Experts of a small language model: 11 layers.
Below are experts of layer 4 (counted from 0) of a mixture-of-experts language model. Rows are named gate (a neuron's input weights, with its number), up (a neuron's input weights, with its number) and show model dimensions 0-255. Each number is 500 + 40 x the weight over its row's rms, rounded and kept within 0 to 999. Numbers have three digits each.
Before each expert's rows: a language model's description of what the expert responds to; "mostly gets" lists some tokens that are sent to it at least half of the time. This comes from a sample of Wikipedia text that the model never trained on.

# expert 56
Description: Closing parentheses, table header words and section labels in sports/results tables, e.g. Final positions, Nominated, Score, Receiving.
mostly gets: " =", " Nominated", ")", "%)", " Championships", " medalist"
gate0:481500498497479505533426536378544462518494469485446488516488556511463525504603499487508528491526467534476508538452527462442541536504527568526540544546453475488529465510464464488390514516531545434515434509500506387516465517486501448515525521467469486510519471501464477511506468477477453519544601469524554418499520444555521555434623540510497499425502510478453450523521449538465495523489586560494527529483559521491564501461475543512464488530532485559516450496599589507520445464492510475494482521555501515536495526553491542533455557535496480433515565535475458539527461429535497498542444479493475540500445460563557530545530468450533557475523575497548528464491473501420566453518481468504504449477496477536526562481481555540551496502424522435507505432486455443477517505457479
up0:449527456394454557523513478445526442460532510504460480494483536479559496524542478502564528532516478498481545483485547502515562500486480506555547511508427496474531477521473482500442553534511541464477421476451619453498508517516449493501488468494508490471520535530555426458498506513572498531582565453527512483437520478551532547453543476505551487502573494529489395540549464486469504517446502489453528532457575500506569483496457445532529480493487471416457439436570550487514414504480536451489460551556503442490503517454535536480494567535546412445489572529547480528516457484505537484544421489528491514540417518513509520530479450464536483426516505493547580530539491382475532507467441504539481459474454456531498527444518527442522463465445449472435536486459495455448544521522499
gate1:448487507476474465502432568472566498486468441448506519567474533488562519517484442515481526541464468525571456498513599511490453506505531590480551559519500483500544466502459517477501477549423527559498523496473519504524524507450554476449411557541492526507550439469441477493541527449441478526488497500509535531435496495489477485501504582560475511508496466573484508491515519474477517538488558506505534496494485477561518487461491447545475510487545512497503490535416498552551462571543518476517425490412485450570439446477430470480426427568499546527514541497505631530510485512524571417453504403443478486581570585467561547472488543465479460502507544432463484518586493555507551520548474500539535464472539544453446452474505506479447529473513543491463505486443519547510533508488508
up1:440498493564459470477471543514537522504557461451558558503460493532480452466429448460537509526493434542594487489491552529527520492482535506494525563497503451478606515490466489497459568529503513457505500494488496524465492481499573469481460509540447505513579438476448503557484536490408520553525493458510496529442520481490478509470449570564441514532470503548560500493464560491429513526518542546537570467464490493533525487482476494583368499521519527461489530517448536468470498561452462434549482542427511481547511469436407472528505475533546529541497565472555531508507541507563588403512481448509513467546561529480533506435513535501481500486503531408473441568523483559503584505491492486511494459529539497524455464498459515465436554457537505436516510392483529534537530482547493
gate2:495498473488526545534500493556544474508510506464468520541501507442479491488548457534505546557528540441461503475494469527464484513505500459525522500500443519449400500518521457490497478522440501508456561553480567528483399499458542412469540553495504518528468446520483491521533532367448493493505509512510527483557470515507434520479443539501535588524534551464469536448531472554493461561537545473471546478553486478408482496522459499446413482489511526413602437453512436555467506509571477462440492521486456543488474494512435513476478534507484540578482562588496493502552508464450450512511601488488489508534450549536458522557462441553453480560472525489533623473558534536512522504471470540491507498523490466495470506473487535510516474541480440515528484506611477491455477423486591
up2:496471554437522537441510509507496511528549477444442596538487531492566512483506458518494547583448518463463508525471506498525493543464551473541509508518427541524399519544461484475494521454489457506464499506437578495510463510494539416497530500481498461530455526502528460549533456409460495458526421546492543473509484487544456555495454575477488565510534556473514576490524441512467400490540557529547536470564517551389536527517512517481497466499481506412532467532463476520509494473532485508498442496476467506552510540457456493476448508520518526488489520571469451477470497503508495497449555522473419479580465501510494497564427476508407527547502430464553582450566542558487554472510464530517455481481523527465497493486535598505554470520542457519529530485594509554497495455533607
gate3:409504414517556516447619416522519562450552526466492497398491510493530478537478494556480511502503522489450466517496497479519477529538524457485499547458493536509538470499491489438560477457557481423487507525511476504521501472485528466460519489553462533459554519518520549465493583548479506485537505396566536543497494541632518489459550485469534558538449499583507486526589512601507517463471546459513418499476507535568459498485539444515530520476589506476461492459480518504540553467513489518536506439458502459520535471512453464503511515550524461519597501488517536493544407523506533527407502549477459503538526541437514472570459518524494513428505500458523523546526495571516523484531495464447531532506497499524454558495442404485522466436519514466510533526446475580472452536516503
up3:427517422511546488494565470542516469491531511453487475501520484537468445495478478491503511491500522504476447534538499545516488554555492485493504546452449561507520525507533498495516443452526447416496499566481485505522500477436518425458461539480532543480554509428495516479447512501498505412536541487576524475466541532603533450490567501428516556538518545596510533567559519528498555506504483457496415493537516517561470539493514428477521509448571504439449490456430546530505582488530583473500504502523498452489474486520483456517497497543553544516557512491532475484542515501545538516410527481485441489521488489440499483573452544478481540406510480442523442601515446550532461519578491486400561589500476483541517527514427467480592522419481548491468496513522502516437452500517465

# expert 7
Description: Colons after infobox-style field labels, pipes separating table cells, list dashes and heading equals signs, as in Coach:, | DF |, ==.
mostly gets: ":", "=", "):", " †", " →", " @"
gate0:469490508480525411442522500481498465491495541553482545538544534429437516507560451435586487548531454470424489535542478461503471534572532471436491483553382518525490531472472556489469526412543542492503499529450490446479468497533441489433514507472437530468454448482434474486472550525525456530523509502466568543491484452528521473535497496541490533504504469485522501517467499543462493501483502541466454465427487522499528516558443534501396444474478513531547540410501514493445503480480504498443502504482476546539519520510481540519480459536492500512422492484544512453483582524398501489490514520448512402446412523523500478556443451478419469466566507485533539505550504539537437380536546497591440476480456546522491560535516457477573549483501477492525426521480551543499515514461463
up0:540482460440531475454521477487522391469558511580455588499507443480545570484585458464536462534535474488423492519501497541527442541566482549493523496522434551517499521469545530466488504412472548502508560472415535448460485524505427517469488497494448465456481497532455462466502483535509514534507465550504550518498492466497453469440414508521530528488532455498504456494536493580488578502544545419456475417482522481485440520557458486514416479427544498504526494446514541533466490514481585481450508509561454481519562516455456441504470426484475528510473509564537433498503513481458517512502506500455534479518502566472432534486488455463527438430501477490495511507555540501528516445519535499556488447433506550568483509517458461522527451477585502477560529483439580532431519537437427
gate1:471461521465558494463536516419451492500494510485440480499521520527482469491548560423481463418477501527554462500464461489450489510456517442586464510564527551539460501477504509537410477498554539547519538520520452457468555495515436486502570410550468524559496550495444503515449490502397509515498451475448560493503500473483520504412502476599536513517607619458551571535520497521482481469508567479463542477490469498514530513540502431511511496488476515513495528455517466536497468474495521514584494489494478488466478465521539528495478437460420539528568487550519501551485493518420473518503469540423490522497488489425515479442538461507500463536465520390462536489567481487414499495476419451477520507579551488506435473484537488495399501456481454481446454514518432557493515529473481
up1:503502529495541439521533488448470463512518552471518509539578529572389494467569518518444514434493504478506466597408532527426526524537498455542494433552545475515520494478518499497507450510467556492491557500474482455489557419514532511535578463558503496479458584496453539514467514507435476506489473449490494498499470459500511477441468456572523576485550529468477537501513468510495532470501623478478510540527458498475529434481459494508530462507504573565509560462486459503543454502558563509574491453505504500471452467520506493490475434423412521544557557590514440544502534463479479549486457500443495471498520475439467549468454519546510474503410438438451486493503508527486467520496457478516565492605543443504512503479507454571443515437470478514505537545472422549528484451534505
gate2:563496502512478446550535569528489522488522520557537432577471567563464579520502487466508539478549509455445529486507517527489488501436478464532516605495504447462497552498513530531471492486474530535554485562428512555537539513505567449522555556466497451475520498471530450496534467355480509554469472481503497466482504502532532499488516572530522532536558463520559508556534500532508511524419401515564510478530512531465503514539453510523432473465557511476472543544534567500368518494444530477497490482511491430460473522451450513470499528568565501500530454484495519529504374595502568483557468486497481478524470426535535514505465484441461463532450488484474521490583445442536553570506487524448494486488546545506576496515481504534500509477439519526509487496466436521507540499437559
up2:482498448502408540487519521504452507445531516513535494530541499562482564511521500491496520467576462439439485481483533502499441512534546533589497569452450496544445540467512551526456504439481467543536505561525509490547582528506598539433526461450563499441496446467546485406518468461492551483491520516517536550454472537525514477487443545594460465510523520500536546546530483575468492523439463490517475471504469498442431487505520508486473456459560503460493506531524531484429479572403559527525457545487463428422495522456448468536476524492531494501546462489457485483506375560495554457546531518522537556501480469532459474522553562467452525446491515486517475491532506437442566550478483491524519525482521510549612525421494547471487583484480496518509423455498498483454487482462543
gate3:454491573519541509478492404471437500494437494511479446456461481492487481475469493490452554551426477502504524476557513433430500507501504543515466469595432474488561516493511468560499515516481454464498516569531552483498468474460547519501519503518500469502542528481515486507485556538556499551565499492501511587517436489416471495473457517440542458453510482480541574518411457567452552489493522553489492505457520493566527572519461449503530503527485479577556530501493482516546496510530593562611525487502550486514492472424474451501532460503445531483434451444462543534507544394587506538407499493486581570518591489498503425470484519428517501508506534531482507487485502548490514548469447478465541470399549504471485533554520454506489515514483416528514551461505461521511568467518509
up3:441525505563496599464490360505418559532489476530488446486525498546452481481439451475490537568452479470512474447515526498472457515543525584433466518551461497485581453508525498600581509509464462495506487572541571485431505510494484501565493476521536479491501526470545534549537574509517496548534492494583459567607485463457530455437483506479509482451530509498434555550448491542435546469443471515492481480517503475545514489461511493498474534551565463527549556564494474505498438574496530551585531458517524433536448538519523458526521468439477551431481485525447527519506478438510523536477483483456562565476517466525523473423506539440547543514462545562522542472456417507465532484502458517469502495493535542509523490518515478478492471512458443556553510515487486500503476515577502

# expert 43
Description: Years, digit pieces of large numbers and times, and place-name words like United, States, Wales, York, in dates, tables and addresses.
mostly gets: " United", "00", " States", " 2015", " 2020", " 2010"
gate0:523516536516564408469500564516463549491496508507492501516520399528508500557487511481525531501523465456563433482506528521466516455540546469474573514556457476431516415459458530516531549472474546510558470496439473480544523501506550522537538519492493485510491544506509508547499514517460461494473563417500405489453432513496444446506471576494515445491509574455462436450477511503514528506479496453463489501519587507525542458562470506517480475450524514541444474628508521450501526501487505469529523489523442555389477524503485501479474543533521425457548512471504470485444424522491511535434487422538483553472517471516511485551413441531490466490534476547460497487583539422456428515467465474594456462450424514491523480468552532442508482527530587489526485429467563555509506550535515
up0:520536525537542469493480553488466560513448517517442488520501420545476501552531537487517567498575444509569410487474558526475578494461542487457574521555511509450516398446489517497560541465466527484590547505449482445606553495560620573480603505495481477519520524509517489513534522517489501479512538418524396510506422530510475475560475517516533456480498559452481482539487532466461495522466557416506497497539525531509557518515539534468500510518532498526472470565538523478484476471447495508553530536515484538498487535502476504529463566502551490523554514508568576479437426508507565511488484489475460495439518476503448505519412439525520408507551467535454458494559516495465448510420483438586487468434502533474522510488521511502519452483504576461470528478486532560502489516511517
gate1:510469604485505544506501526478484511488516473518485485526501494574488430444434432503452547503436451509411500486447485472495518514420536437525559424457475489506468494511429523483439483447457484532520504495499500551466456453525473489494490454460443504494437551422447539523489525444498476535433570488514509507440470477549453528485469535506491451496556530503553496518468500551463508424457489481490506473580522512499492522475532487578523469465478477411484540455530535486520507566496576516495563474524478470460448469484560503512464491520432496576527485469548438500512539386518552452511555531452501550550594474501558439505484538463440561470537454509579465456499537499515567578522482593493491486525584501531553510516515471515553552485513490528503558457492554400528461495465533
up1:461469538514601526465489527452554488533486485490500498446498469535507446560553469514502540554475504534426529465464475438516464513462567505550544512499511531553478391496391526485459448433482576535561494478562542515502469421486454496498471486482461562520485506462465508499462537454503485481507600517497437475502505567502469537475457535456533515539541468557566520502515550469439522454473495491485467493583513512382542511486503540509595511450500439468495539444489520505459495522540547494455514479564436459423451409496602479498489514486500546501478483485526435475555495400524543558521443504465460577539521408541510525515453529464504517500494452527552495455494542560514562544512520570471493574527479511517489461468533487476522550463514510470497539513460505478464551517548525
gate2:534558445448512529551502584493562493460549504502508521469519540469519481505605511490459590554539518425403505466523456523514526447509573519443453545483425502490515443542522503483494466489559468500471519510427505542425543472515539476485499509390462515510495473513431527565497499514460431579497486506528496456522467483521488491400509540525452456437456482485582502487466514442535499461517534503560575453498455552562508487489489514548466451623515556519500494540528564502529549445502464495485483473456485467472483498475523521501500534512420509526462484535517453542518525536446556528503432530535447509419474479480550556484540550505484471466439489508457486567554477458473442460497451530537420508496422520475500579473586539544417483529483499486459526510490491496509462469464475
up2:490544493422567483443495535539565491449528472430557510482532533481491518566549499531427591497519449450427498514502502584443534492477497478442405498466471448509564438530446511508455503559509500470516499529500504566479547481572525530521510517468496512545500482534410472496536570474452443568499502405519551475525436449486474489493479534534522529503426476431595517448536502445545467463502468506573511437494437507517539487493441565535444461578503543400518471492482539435577526456468502533506528513456423513505530463510529520586452536522487450502448496503525513606510507485523505464480456504454469501520496462499524449514536486467498501453464536503436474504457567484545473475490477499520455550478510544486508561507540531536463513486443484522485495430505422490504485524398484
gate3:485476499494460574486495491506437416462491505476528580487476449484420473529576539560486452467480528578422425538459589515440532512550454451478477477420509550499513465490463514488547541444495504497508498491433542505475531539526541574475497463491522491489493521448442448468510493463482548470530474525482508475513493506429503486567451472501513523498506511567474523499529557463476575449433551483579486485478509473497566503540477438482488530511566480535481502488595523487525460398508443630510456500540480535468506468476521543501516519449508484522491515537475525494466435511484544408476476565440499500454511556489484532476599470464487499466483430520539549492489500521556494547419417517505488483557643444491452475500473518455444510484503512496446558459553516483474500474532489
up3:465511479482495500515468449483444447486506496460543527522479515483474475548515531554475512489458476572446456546408501512447494546578488485506502459443537524450509469487478429479533524449508494470476442489459487534465520508538552540392512499534554481503479540515457474487489509445543544469492507470480495472535513574422482500553530480533535505504520490497515493490558552512480495402388487466500516522503504544397519524533491422454500527531552487431452525501615461479500482423500453566444482533495524502424487488515601549479500482455530461538481535534460486511496486539513514424494473565414515472440476558489543478466639532481520445499501391486537544512533470528533475564474490479465525507489633491512471481496475488458448500422509529498466513491523462418504547514542538

# expert 50
Description: Pipes opening table rows after line breaks, plus colons and semicolons separating fields in infobox and list entries, e.g. Position: Midfielder.
mostly gets: "|", ");", " •", "=", " *", ";"
gate0:557472511529458542474515517455508532467513545459563567514457504557533486548537516538497449495468429500540499508538529466531443502541507530477520509566465517473436516618449537456444476551505496469573542498540540455521559487546477489524465473520504447469459561468458483521521485454498449470483513547522548515489506481536517475496541508502538447542451512529456478438561496505506535515577510430505505460490573474442520460459515474500518427517528551549473533496467535468463510437486533447559450571510492543489485548578487517485537472492462438518512479496469471577535465483496531412529548494495477509505516551446502514530460430497515441458502463574530446464596456529459505521499445450550471540601487492526488531492459543557420514495518371533513430531366523549439489468527475
up0:550493490538476570515524547528533484431502492488530558541473470511544464532510531508528475473495494461579502466512474476517452465504534562502491483525463598517410501580501570460454493497483466500504470470551508474474529540500460474566449466481487458447442489447504499538491521497492493461521525525507566478518483510559520475449529467510575438512455528520503529491541472472522499520505481466453505515519619528510474492483499522510455446483512524555502513519452497501451461437457529463616506488577448619511529490600479500511479492500415417470470464485487472490511460410514484502546555526479454516552473534444508476536472442541515459474548489588557420504569502532482503527536462478507448562595495487545451474478436508544461533469531403481542406500430497559500403488542504
gate1:484492534508537476486557503427558487496451519419467483437437521527527480445512510451493447461442542503476431452504586503498460497488423460488425492587563493461498494524503536527426475517473504425468512432516466577478524478490515542509453512482521503446470490536496486539477546393556508430487501539531519452480436479507518480492545423486432466466569534518441556492531473488430433455485534560439543509455404538463503444486513532482451571429500508440423517579512506470517476440481518501495509519489526515519542532486461558502472551531509562472485487512520448537451519541504490462460454485495472482540538527531490500563539482416493476504548513500523456457521493530484470418457446513416498495492499464448528454457490425469546517465425413528525467513507527470463387526500519
up1:475514514497461528444505528429509449481473476453471532492520536460451460457484459518508459492504488538469459419433540490495493510520504459484463476503495487421487462511501517534428498554521540424492521458549519511532504528488470523453462499400535492452450487509456507508521533392485479491489492513499563402497525521477434508510496492445446477427555521479475539498512483531446472431498464559498550567459415511470484452531550617486511512483551444450462520562477554522468571440451455520496496506477444478541589566484475536554509535498492519521518522488522530520526537508470537444512425518525540468478511533560458503535553531417446473440503520559426540432533545498471503463501528531460512475512502446516526446380514408474602516434444445502513426486528469541464489501465458
gate2:522546492452521487511531493438472511564487490438490513505437539491499585433501500496507579463451423477540470514417463510523505456450543400501528505460541511536381535448520543553513470537507540530472468446547570470498548486482462533487491467413436554441491380559545469536488476456497484443473516444501470481470529491523504504490538489486436540477511556553495451490452462566433567527477418479508501544524476438517460553460509506459466482526519508431492502424447481546430459440509490492524440510506448502411501515534495532443435486487485566498597509466482585487472527530444455478525491510515475470490482494425422478522494487426458516503426527493512452457496490493500510559499510499490530531457532511504432528487434545509454506524506580509456472522467498500505445482580480
up2:516528539466488511496507458418489514596511476502533520497468500439519542494491514504527504478506479504542484464456510545485481457495442416512555514484555552518436522487521512578513455547477496554514473482508499497457470493494471498497520507493448506488535504520536501446509464461544472456503483451502502511473515431490474485429593479495547569425455579555510471513501445575494559494516462491492517545505458475495434529433468497522513500451508529485457478475429486651410388503497480511511448480468517579473500448493496528444482515498542566518563558522457538521494510513495459507556547573461466432532478500450409505494476545466492445503482549398536440473498499517472506481503523449483517564481559547505400495471381485516504442511547606447544526505427454500464498452526521
gate3:462453560500495584464490587443512469571487424480553488575451421524427516472441453522491497454476514496440441523552485485586455514474482510483478524532415477524539494488476537452515453404516463521584530596451487486530537521574531532502535485562509492460549465520456491512504480426549565507551514475443463490536494499427505536485508487550446449523542450509437541508557492466486506501506525491565612504557488487467537490527524487557432503509544513496510499524573524453445514522517515517549552505509549482466507499473560509488509512508380526440447494521514446470487441455487568532493463539501478601474458530564522541498509510523524476538505469451553494515507496472577514493474510579525553508530495472473398462468551487499537489550481481490448549530542454452450480472482502
up3:614538561482491429494419500569458563523528530463481512504564478525505474531487512500466501528505538525411512493473502512495483449543569488529470489487505482466400420521498482562435471568480434485470483490566512447533487455465509478469500542448390525596515516527539482514566476564479453482535469468546479542455498432555509482499489517436521469397533495528488513440425553522462530517481506516462434500447494558507499465503446469501547448500450496517516502452444424505505464524506529546417479511489458481502439492424456507499537468471563519466536475446481506574560553459498452529474510496565559517515478470486488448454447506461456541494484535515495559443474438464479494582497462475444510564473523475504505513479449559516503509426418426541538475541496524537540525506557504

# expert 61
Description: Closing quotes and parentheses, percent signs, line breaks, lone spaces and numbers in table cells, as in "sleepy", 25%, $100.
mostly gets: " ", ")", "%", "″", "}", "\""
gate0:491553442529458474451560515431557462508490511475486538494526468503478488473437521435428479564506478496589437477489453491595478564529534472503524508579503534446528530459480499476546495523435490495479506428470524433469533534459518503503534482508607518506487549523462446509540602533474518449532495548469487448458551500529507505453528561548492496516573567509505461478522420506496483512521535509593473503582479490510574429471466594449469485530521519517515523451505556487534506502476486519458528489551436437515505505466506558474510479526487477515492515496538442554502483517414479462485451431466440518494495499537482497522566468521444554516533474504439481504509423500484448572524519451457584510523480536529584525522527499458544476494375493481453506455463491521386475465438467
up0:468477464536450437479619496469560472582462503449457499476511446484511490440454588441462447568476490534485487482470407484557525554532541461512471464502519534495502530480430564473563515498459485478502463510430503436428518536512456531512539484535565473514528524460469470518526547536457502496535475572483443452479541534534478528510535512537492497490540571502462522472570480503508463493525548483592440479564491513527541460488462569451566479530536555545519529521499538526585449506492469487464484493532503403493469521490499552484501523493424474482463469469572475459475499547506528471514463398484440491530461462479494505497525474544468565496589506530492456495544455462488462611578464542513570493468510508516539526608505548482535501481459454477493515462449493531448468542420489
gate1:503552466489477507563513478481453517540511504579453478455514537448518480482477458546455496536523476556503584479487376501509494492474535433535471581493466467479563469476500611448494527471551582472449506477504514517442473572609507495528542550491414544438544477531479455595495501413462501453457478522530496571465512549555498515449512542495513462526509497495573461411495508501488416448494508511475449505509524497496554499491474487514478554465479520466483561511426521496489569487514476490509553519442493550485532555511476516550450480470468483472508435425415475479568566518448451483552416525510513473521448443499499450527470506539512516495477473525481527488556512530518437504510483518507505496479508550508513600515487461560560488487588551546446439536526549523500580479516467
up1:487487441530471449511492524472399553480449569517485420527509583427487545472528574537465492518501539546532564559497402500517478481557495447498470536467531454457522453471607587515516536549565549559496488430485500492458450502542497519412554614513493505486555564462507501599492497447478517486427553562507502471468513550513473518476474523493507457518550529463592446445516494502456498474543480462490452504479513546473499451453478496489523540454538465510567543554482545549479596529502536492540483448428479452532447505451519485565478524453479529460480473499391525512476492515467480567480443521498491537499493486522594475477476513524582543484467473468530554501505539491496407486465453495483505477462506541532471506416517523539518524472495495540483492495474489499519555545480504
gate2:459474567449440513565479510454540514484608565559459448520533527574476508492538492490467523461576562513517485496516422442484563481449485507484519509445485560435472480475526479545477494495513589515494470569498536590534439491531458565472509554511495415441430549477451470571479546524513408512576503561505489491526516504508493508563460482505513515487506437496467492545453521498561536480464504559505534462535528480485483455542502482489482549565451550533423467485550507438502471453518532511524426564492609554517489538425496508507495455457501519448514478516544549488451452439455496634483532453519461505516530535558540485481532576473467472519480496483504530448482515534452491507510527535461521540454517533534442525435533429450486510480428492441532491549546494502504542517482505
up2:543537516395480493564512531480494540485553563527451485476574515499436477496487491518455437488535543524487533536511454481525509514478510534559513548462548567424422488462518494556557429478547499453489475560516526516527500461517423501463527596501480424464400516482456432522471524510506435519585548544478496498519490551498522526543502493499566498519469456543491455556454526466530562466452547539536519503536564478504478501614519493522493547473480535520405514543495519431453474465525530562508414536483572507529488504452563519496516540446502529426420442492504553457479475470520530610490526483515486507479497605533533509508509536457467458471483464480454513498470481502480444539434475497409546530494507501515463555463556482477460465561435522471513504540566508439493543514490496
gate3:529440510494546439494571535550453472457599524462523477489513445434496520516524460424579528582479423526527512432496570486575489534507420450486493453541517536523463507524525541409530493460506448433549481439511470508504500501477499547551554442511499498521480498504505577493482543486516503512511538463517467541502481500473463471493471489534501495470473484495482538509545468468498548436437507498517473542500562545527455500517476434510465438471441480522542563523525553509531495433490575480505525471475489520477425476477469516473520483426445459513543483476461551509586495467430554531602542468508454533605508471610474514462474488497483471519513531469551502539494520578482536576429467568560466518508554554525505499444541472500603568485514464467514524524518530485552550574535521
up3:498487540475499444458552581544430533465592525448548408442488481491496529510532476436574504509477486523534508483485594526508507549499435403473499521501534517539533476605504522413520477482507458501537561480483478555552546541449522488519549453501492510477526530432521589504485550474496499571502544530497475536466498510549410447525439467491486475457451526501498526499506459448512558483442447542484535490509602531478492553536450534468462450518488442533516532569544540504508458486522515507557464547490529477503463498462446473506542455439468499497578498452471505491549499513513494533501479466512484526564556455585547525526465495481472412496528558490455436542492476524462519585473470530584495533547525583547569536481545537489541517443475491528532468467557528499547430559521488

# expert 41
Description: Pipe separators between table cells, mostly after numbers or dates, plus colons and semicolons ending list items.
mostly gets: " |", "):", ":", " —;", "%;", ");"
gate0:447501512494530515462507489494528416526481478459490491469520548495496478511573456510468507503552446529512550546413508514481598595421563586496529445580507505436532485510562540474496514543518513529447518521501491558452549487470465511489509490529474531498464517461397436503467490453475557506549440481514549483470524524444467571479483436494571532516474489483584526435506511541439579476480453527501478505524523514519490514527493544484527467524533553504544531427563505498551490571567531510509524520497508455513460542473521465410548521545524508524503503463454526524498477514516489494540434593512504519564510468475421452420529563512541467517549520463462486500427568490528467460489476463425476545481537434495524485548488437458525480486462411468487488556411597465538484515441451
up0:530465500474527564477505559538501487554517527519545523543494508498466503498566527515543480553498466490467479545569540558485483491470507582500513440500470518485515486529577526524464507512486490454492469519482437495513462489454491559549505473588515463587486538457497515525532433461584469438500429480519498472545521462496460536473491399505526592472465454466565501479661524511473519508526524443540453491609515525560490456549548450507481513460498555518556530444571512513513544514545482536437479518438504443531486481497464565361512489496500476557471532467493485535480557505505476424537512543457485488491511473418492530545517549491545500514442494489466526460462567478576449448530481424532494500436549549446517524539491503455517492402470501516540506523513565523483436478474516
gate1:480499531562531456507394473548504506469442518476472383461519445491471540501528499458497460439476509526508515463504452491471486503483543558404548558493513524496473508419451514480486536499462475530584518535488555384426481524487509461512493569429502485537513443520559525539471512454575489477604555486504520513489568514542478517447468472496503515465519451528479489526599465498426506562513473442483519465497480511470618549458438549472489574514503481451527477528462494528468561503587509481547468537453548517502434473499508485405497453480476459479535492486498466521542443544454534468506488518491444443503536539498500445599510418526516570512516472488477473435538502420515468515436500494531524508475494502509494493451480424502479487520481554477571488460460519476540414472489507
up1:484489510509518438539366493513569531430464489449453436487457418546533515533522548415565473472476432493566524469517412530539497485458522506436596500483505472525512546423461504545529532493519490547485493532506544449435498490497545480514527547455562458592518451514492462517528487434541490454575527473462500490447528481566484471512552466492509484423498501485513447574586480551523498561537504447543505457475536579508527509499428551458467527460509516465524468456489485562488560489527521519512474499501592488519464525515476513479494460462483491448507521541499469521498506505483601510484523521504431462485531564513487430610479457489539503482477468505456494478510492431543436518529552457472569499429519523481511518510461494489438453550470498485566516441422485554542435545509492
gate2:502488455483512534503482461477439456431510449454508488474494495524488501457476457522495446509515440493508500553495489472505530513460572548552442439548495462509509512461531507492502521487510508526522488554563449450460498541456493478500496392494532475489520474509475538577568534533566493474511457458546448561547486462496518513468519521472444513521514444442473530574552551458548540505548443502540483459536439512476544499485537430551514478501520528562492457530504471473510510410478604540505525495459427575424437535537550508478543510520490539534487491558490418499458512515432491542553407573414471577469520478507537523540572542523551464551532489510490451512522546429521375537512543468485569546510511520426479501486455457489452545477528527524495572529558459528457425542453546
up2:470520524501478477538423502444497485460514535500486475535493481510487506495440454546505399527540506463489471517509547539454521501416574570553495495512499474477569513492521516467450522474501421504518521542543493457443472519451490497508572405477436523488533435502521487530499536530541531552460465457507478513501481443488489523440513499504432556526493422442478545543585510433537611465518491538555493465521525479457497485544538378518515454453486512539532506506488508471491477403503549554471544517461489553446424549533505483463486494434549540521474512491500472528452566486475443532574509621509458543463458490499475529483581490419513471479531535553450474529503557404452444478481518455509458591534491506439465458559453522521487513519512508550587501517516475516529458525478459
gate3:570509520569428484558592461515619499524558527558506478507476449474480470507552433451484466456538511511498509480567483533472493496544481540479459535505512498493500490473586505468445530582410551528527585584453464586516511488529432450480495486474526516498583470506524509536467511528458498465473487525511510537476444528493475586490452550474488566473482471520505492474493455510539507509486499490519544543490504502519494529474537468418586491527517529451516502587509536493517488536503582488534509489544440513512538510465561459495551534481548426473493475491454482460429467504589509500546476505585492567496438533509394494495550463507556530435504502485570492542431463526524461432450503488414414484506505480535507534541453472444484561483504512456488453528492589575502512496524488
up3:544499480507400515526550491518564492526516554542517533563473433518526514453550456474479495477472492575502526494538492564486485499559515515535344508484436502487489470434503482510506496580439523492485578533466536549555474492539432533475495485497567515485525531503481519536428529483516503475463540581497536555537503503474453547492501549447523571424522480478495507491542474469470515539555542490565514506494463508538521546440578526428622508537476515545527530620508496461433473548533563474566472543496472552550505524480582470503534467479556484527455454474499478500472481518537542491542531500489454504513475516534473522457524540514558528495473472529505529480443443486461471365502518477409495480561516457488470477490462541416505498471470483449523435534485579522507557477482526